Weights of a small mixture-of-experts language model, trained from scratch on English Wikipedia.
Size: vocabulary 32768, 83.5M parameters.
Experts: 2 picks a token, a softmax router.
Training: a variant of Muon for the experts, 302M tokens, 4601 steps.
Below are experts of layer 2 (counted from 0) of a mixture-of-experts language model. Rows are named router (the router's row for the expert), down (a neuron's output weights, with its number) and show model dimensions 0-191. Each number is 128 + 24 x the weight over its row's rms, rounded and kept within 0 to 255.
After each expert's rows: a language model's description of what the expert responds to. This comes from a sample of Wikipedia text that the model never trained on.

# expert 50
router [163 123 150 161 126 110 112 153 117 144 116 144  85  98 149 144  83 104 126 113 180 111 123 105  96 116 148 114 168  97 157 106 146 146 168 161 155 130  93 110 160 133 147  91 151 121 176 120 123 136 130 153 134 149 123  73 162 112 144 117 141 127 130 174 139 105 176 151 122 119 115 114 175 109 141 110  98 163 101 155 125  92 134 123 153 131 118 119 123 182 132 124 113 138 130 149  88 114 140 118 112 114 103 121 130 137  93 125 102 143 103 157 118 137 177 152  89 136 102 133 102 135 115 113 139 152 131 110 156 129  84 131 133 160  58 110 154 159 128 110 183  81 144 119  78 117 137 141  73 149 113 127 143 118  96 139 152 153 125 138 153 129  93 151 143 138 126 124 115 146 105 130 132 165 162 116 140 117 152 152  99 150 144 136  87 136 119  92 114 143 152 132]
down4 [128 114 117 135 142 150 146 171 118 103 113 148 141  90 117 131 160 177 100 208 188 125 173 116 161 147 137 131 142 145 106 145 101 145 115 114 140 131 130 126 134 114 129 119 140 107  76 144 135 132 175 115 129 118 110  98 116 121 146  93 127 106 122 135 129 146  94 172  95 146 156 120 147 157 111 124 106 110 137 138 141 131 139 138 132 154 161 122 138 120 130 132 134 172 156 170 158 125 149 129 139 139 114 123 147  68 116 145 128 118 144 148 147 116 137 101 140 178 104 144 100 100 150 131 122 119 126  94 114 162 112 120  91 132 165  94 158 144 118 142 161 128 125 187  71 149 112 159 102 181  82 130 129 131 109 125 113 153  98 171 123 144 112 131 191  86 114 135 118 115 136 146 155 137 132 139 134 114 107 157 145 111  90 123  87 166 138 131 119 132 175 116]
It responds to: Opening syllables of capitalized foreign surnames and place names in player lists and tables, such as Kam(ke), Kor(olev), Pal(ms), Mc.

# expert 51
router [134 116  99 113 106 142 119 126 104 104 148 117 167 108 107 108 151 158 138 109  82  92 117  57 104 136 105 116 168 123 121 160 130 101 144  97 126 124 120 119 120 142 144 141 136 115 145  88 109 123  93  98  84 146 156 157 136 173 120  90 130 138  85  92 135 109 125 125 147 152 139 134 131 156 131 107 131 116 102 127 149 180  88 137  91 121 126 101 115 160 158 150 158 127 114 129 161  94 116  81 177 148 125 104 122  68 104 174 130 111 124 124 143 133 120 142 130 133 141 131 145 156  75  78 137 148 163 137 110 165 153 111 109 118 118  83 182 124 104 131  97 157  92 124 113 132 140 127 136 122  76 152 120 135 110 114 167 138 109 144  96 127 102 139 107  98 169 147 126 134 114 129 152 134 112  93 116 126 118 148 156 124 118 146 167 121 176 151 149 132 128 155]
down0 [ 73  92 141 144 144 112  85 142  77 130  76 134 107  83 121 166 178 131 134 125 145 127 127 151 127 118 161 125 150 134 150 132 120 132 153 107 122 161 128 135 122 101 135 124 113 128 125 174 104 101 113 122 120 121 149 132 147 105 108 164 151 131 161 141 141 121 101 136 135 122 133 132 108 167 142 133 141 149 105 146 160 146 170 151 124 139 122  97 120 126 128 115 103 101 148 148 110 117 122 112 152 167 115 152 114  98 133 138 130  99 117 132 158 139 144 122 127  84  91 114 102 157 171 121 139  89 160 103 135 110 104 144 167 144 115 130 116 144 177  96 136 115 134 109  68 141 139  99 114 120 159 133 140 111 130 149 154 140 128 175 163 129  91 130 165 109 124  75 132 128 135 145 138 127 153 125  83 123 111 128 100 101  83  47 176  68 117 103  81 132 127 137]
It responds to: Adjectives and ordinals right after a determiner, before a noun, such as first round, other, new, former, local, same.

# expert 7
router [126 140 119 113 130 131  95 129 139  94 113 126 118  96 141 143 171 137 141 131 155  98 139 118  91 166 112 106 121 168 168  98 121 129 123 143 113 140 179 145 113 123 178 110 132 140 130 128 120 121  93 166 123 107 142 137 157 111 103 122  86 158  73 142 128 124  99 159 143 105 135 165 114  93 166 176 143 101 163 101 135 157 172 110 135 131 157  94  82 129 167 162 118 122  92 140  99  99 158 111 105  77  99 177 139 103 123 100 141 130 139 128 139 125 149 150 138 133 132 105 213 117 118 103 172 130 153 109 133 151 138  92 134 118 131 126 141 138 141 150 129 115 132 124 127 102 123 120  97 164 111 182 123 124 113 141 120 106 129 118 129 111  85 139 153 159 132 140 114 135 169 166 113 117 168 123 125 105 144 118 136 133  69 100 126 121 156 112 112 128 170 105]
down0 [143 126 141 132 146  91 115 115  89 103 144  92 136 130 107 147 157 169 150 151 116  96 117 125 135 104 140 124 104 150 123 110 137 151 139 135 129 126 104 105 147 119 120 103 122 159 118 124 152 112 159  88 141 132  92 129 145 142 149 112 123 119 134  93 106 148 106 131 132 142 135 130 115  87 136  97 132 120 162 154 104 179 156 136 140  97 135 169 119 138 155 122 121 151 140 160  75 150 182 191 114  94 131 144 106 134 111 103 116 117  76 144 182 127 129 111 141 101 157 143 147  85  85 122 125  77 184 143 147  91 144 141 110 132 110 107 138 180 131 153 130 154 142 125 141 105 172 128 131 161 132 150 179 112 114 119 129 147  61 119 104 137 137 117 126 102 149 123 183 120 120 115 162 116 136  77 127 155 142 183 105 115 140 113 145 108 140 132 105 114 101 154]
It responds to: Definite articles and possessive determiners, mostly "the", right after prepositions like of, in, to, e.g. its, their, this.

# expert 48
router [102 118 136 145 117 125 127 115 147 175 103 118 141  94 121 138 106  75  91 146 149  98 120  98 161  96 148 146 137 123 171 123 106 161  95 118 100 120 144 149 120 127 145 132 152 117 148  88 116 120 130 149 113 162  98 135 124 150 105 181 126 179  62 117 146 135 148  87 145 124 128 108 138 150 137 111 119 145 123 135 121 136 165 119 101 135 116 145 104 178 113 148 117 123 134 151 115 101 114 155 135 113  93 108 130 111 140 124  91 164 170 154 144 143 101 173 136 134 135  94 190 143 164 100 106 130 129 117 134  77 114 159 161 103 112 154  75 138 135 123 117 133  73 138 156 150 123 153 131 128 156 192 150 135 134 154 125 144 168 143 122 137 110 162 128 127 134 153  79 117 149 134 124 100 111 122 144 142 131 114 161 150 117 115 135  95 125 171  85 139 157 163]
down0 [131 111  97 146 124 144 138 124 176 156 110 108 136 158 113 118 141  89 107  99  56 164 118 105 152 101 145 170 140 138  91 103 137 128 135 147 143 131 122 138  89 160 128  91 140 119 143 123 115 104 146  98 147 139 125 128 115 146 118 175 128 140  77 109 134  98 136 103 148 117 153  99 104 125  88 185 111 138 149 136 131 134  98 123 110 125 107 110 118 139 106 137 140 131 116 116 156 119  80 157 110 123 132 161 163 100 107 151 130 140 162 106 132 148 102 163 104 113 141 176 128 106 143 130  93 143 108 119 154 152 187 140 130 107 169  92 119 152 110 129 169 147 122 155 130 137 149  91 101 139 165 139 130 187 145 111 139 150 131 132 129 140 139 107 128 105 126 122  86 111  95 154  99 120 154 133 125 159 117 113 130 141 144 131 120  87 212 176 156 130 159 128]
It responds to: Prepositions after verbs, nouns or adjectives linking to an object, mostly to, of, from, into, between, as in anchored to, changed to.

# expert 55
router [169 111 121 147 167 143  87 143 147 142 117 123 113 119 146 154 106 122 111 125 134 114 106 153 108 105 148  80 169 139 143 123 134 137 143 131 117 131  72  86 116 127 129 149  87 124 167 123  79 114 123 155 176 137 151  81 153 149 130 102 138 127 107 134 138  84 177 145 114  86 102 129  98 144 100 128 119 124 107 160  90  86 111 116  94 117 132 113 158 164 140 157 143 127 140 113 147 170  98  73 129 127 108 129 112 142 104 112  87 126  93 170 106 120 151  85 132 154 137 127  76 121 130 128 125 125 151 110 134  97 123 113 137 153 116  95 115 187 132  95 134 144 167 142 101 130 148 113 120 124 121 123 136 160 108 158 111 166 127 149  85 136 129 136 131 120 132 122 125  98 111 132  82 185 165 125 149 106  87 137 115 157 137 143  69 144  96 125 125 133 132 144]
down4 [115 101 142 118 109 110 151 135 134 124 139 128 107 129  94 126 159 134 165 120 130 115 142 138 125 123 141 118 107 157 134 100 113 197 121 125 164 131 103 145 152 149 139 152 148 141 121 138 144 124 110 119 145 119 115 157 102 147 134 137 106 121 121 132 100 104 151 155 112  69 170 152 108 158 149  92 154 156 154 198 163 142 104  84 157  79 109  83 134 132 172 135 118 140 135 124 130 145 117 163 109  96 143 145 126 157 139 128 104 113 126 122 119 184 152 114 166 100 153 116 112 150 132  80 112 159 141  88 151 147 182 120 118 133 104 124 107 105 148 127 166  92 123 187 134 114 134 148 113 114 101 110 113 130  79 129 152 155 129 146 137 132  95 115  88 106 110 143 103 114  82 124  73 147 115 108 115 144 125 134 109 120 133 159 146 164 155  67 133 117 102 145]
It responds to: Capitalized words inside song, album and film titles, such as Hot, Good, Bad, Big, Little, Goes, plus name fragments.

# expert 59
router [138 139 110 147 109 142 105 148 119 144 134 124 112 133 111 152 140 131 167 145 153 114 150 120  99 139 113 145 113 119 112 172 176 127 125 157  92 142 120  98 107 121 110 132 108 128 165 116 114 123 169 144 102 116 111 152 144 138 159 132 117 105 102 118 124 130 116 102 117 124 140 173 106 118 141 129 150 118 149 122  89 110 133 216 105  59 137 117  84 152 130 165 164 136  77 134 113 120 134 130 117  97 108 142 120 140 131 114 107 115 158 106  92  71 188 134 107 144 117 107 129 143 153 124 108 153 106 105 140 153 125 100 121 124 101 118  78 114 130 100 141 110 140 202 111 141 151 123 139 124 121 169 145 174 146 117 156 159 141  99 106 136 115 112 114 128 166 145 120 123  93 194 129 125 109 104 117 125 112 149 135 148 107 135 128 126 198 118 112 152 168 148]
down0 [164 126 150 122 171 107 118  95 114 107 100  98 123 144 154 130  76  80 105 134 118 117 114 113 118 106 170  85 139 130 156 137 145 143 128 132 122 138 146  99 142  84 183  89 135 158 157 107 124 113 163  90 141 127 113 124 159 129 146 162 126  85 155  78 141 139 107 137 125 105 127 115 153 107 122 115 162 142 109 134 126 131 158 139 142 119  88 101 112 128 141 135 154 115 141  98 158 119 141 140 114  90 118 165 119 143  66  94 138 105 115 135 104 160  98 118 146 101 184 111 132 145 165 128 149 141 135 144 153 118 174 140 107 101 189 106 149 147 112 111 127 148 122 126  92 119 126 105 150 144 136 144 122 102 159 112 140  74 144 135 103  97 182 122 155  95 151 116 128 135 135 153 172 131 158 164 133 101 102 136 158 104 119 132  95  94 126 133  85 140 128 153]
It responds to: Words introducing examples or lists, e.g. including, such as, also in See also, plus are, were, being, these.

# expert 15
router [130 125 129 167 128 115 134 124 118 144 168 132 119 163 147 165  86 153 112 137 167 159 136 174 157 149 141 108 120 132 116 117 122 187 105 123 100 130 110 113  57 129 129 162 137 140 107 127 121 121 111 186 166 131 127 146 119 181 117 123 104 107 183 170  82 132 136  77 110  88 131 140 139 130 130 163 151 133  95 140 138  92 126 142 151 120 121 117 143 142 120 105 155 138 110 138 103  90 120 141 121 174 177 122 145 115 126 124 135 155 109 108 125 128 148 123 173 145 154  88  94 137  96 171 129 106 130 120  96 134 117  74 119 154 118 156 131 145 137 144 141 142 149 132 159 125 156 135 124 154 130 128 127 109 140 139 117 140 109 151 138 104 104  93 171 162 149 141 126 105 133 132 109 163 125 136 150 119 113 147 108 100 161  89 134 144  97 138 193 182 158 133]
down0 [110 106 152 148 125 138 133 153 131 116 108  99 137 147 141 116 178  75 134 126 153 125 131 100 114 165 134 146 188 156 199 133 167 127 118 132 137 127 144 144  88 179 145 113 175  79 104  89 141 144 134 116 147 144 122 105 185 144 124 107 130 109 182 136 167 159 141 122 185 108 120 152 143 141 104 147  97 125 120 137 143 156 112 143 148 120 146 165 109  84 146 158  96 100 101 110 110 108 144 141 114 103 148 149  89 122 108 160  98 134 141 147 135 164 125  94 131  79 121 127 106 122 128 117 107 131 126 137 107 114 100 124 126 148  86 106 147 138 122 110 110  84 117 138 118 111 170 122 120 104 156 109 152 113 171 147 155 131 114 112 123 135  89 101  60 143 150  93  96 135 144 101 125  94 119 127 136 104 114 159 146 137 126 148 123 113 149 119 142 160 134 143]
It responds to: Final head nouns of organization, place and event names after a modifier, such as University, Street, League, Museum, Council, Coast.

# expert 11
router [136 136  79 154 147 133 154 121 123 127  74 107 117 146 136 137 140 119 128 110 130 143 100 114 102 107 123 107 140 111 142 175 162 130 151 106  92 136 137 139 123 127 115 191 150 114 156 118 121 152 139 133  68 128  84 126 119 131 166 128 126 110 122  93 114 159 120 168 138 151 142 125 141 115 174 176 145 134 153 109 172 172 132 150 120 111 136  81  93 170  96 142 139 124 150  93 166 118 144 152 102 150 111 121  88  89  90 126 119 132 109 100 107 147 120 149  87 152 128 103 142 126 131 107 132 147 144 134 144 110 116 128 118 111 110  81 131 133 142 115  87 152 141 182  97  89 124 130 119 100 122 116 133 156 132 126 175 108 115  88 110 129  81 131 113 165 153 169 144 130 151 135 107 105 198 125 142 155 139 140 153 166 138 147 154 157 118 154 138 117  92 113]
down0 [114 140 152  92 104 173 120 116 184 134 146 113 112  98 117  85 100 167 123 125 139 139 109  99 119  99 140 100 124 157 137  84 132 110 157 137 116 167 130 151 109 109 138  92 127 126 134 119 148 182 105  86 145 129 142 114 128 118 115 145  94 136 186 105 116  87  93 155 102 119 125 129  96 122 105  89 123  95 136 146 120 189 134 117 118 134 137 158 162 151  78 118 103 124 138 128 144 109 130  82 173 118 108 120 137 139  87 123 130 164 123 129 125 156 110 135 136 158 122 120 130 127 152  87 152 133 169 111 117 154 149  70  85 139 161 118 106 101 131 109 107 119 104 160 129 184 162 131 145 138 134 137 138 138 153 127 172 179 135 145  99 100 120 134  98 145 139 114 115 112 116 189 143  89 129 104 135 133 153 124 172 142 127 110 156  99 108 132 145 123 141 149]
It responds to: Opening quotation marks before titles or phrases, the preposition of after a noun, plus title-initial The, Best, My, and dollar signs.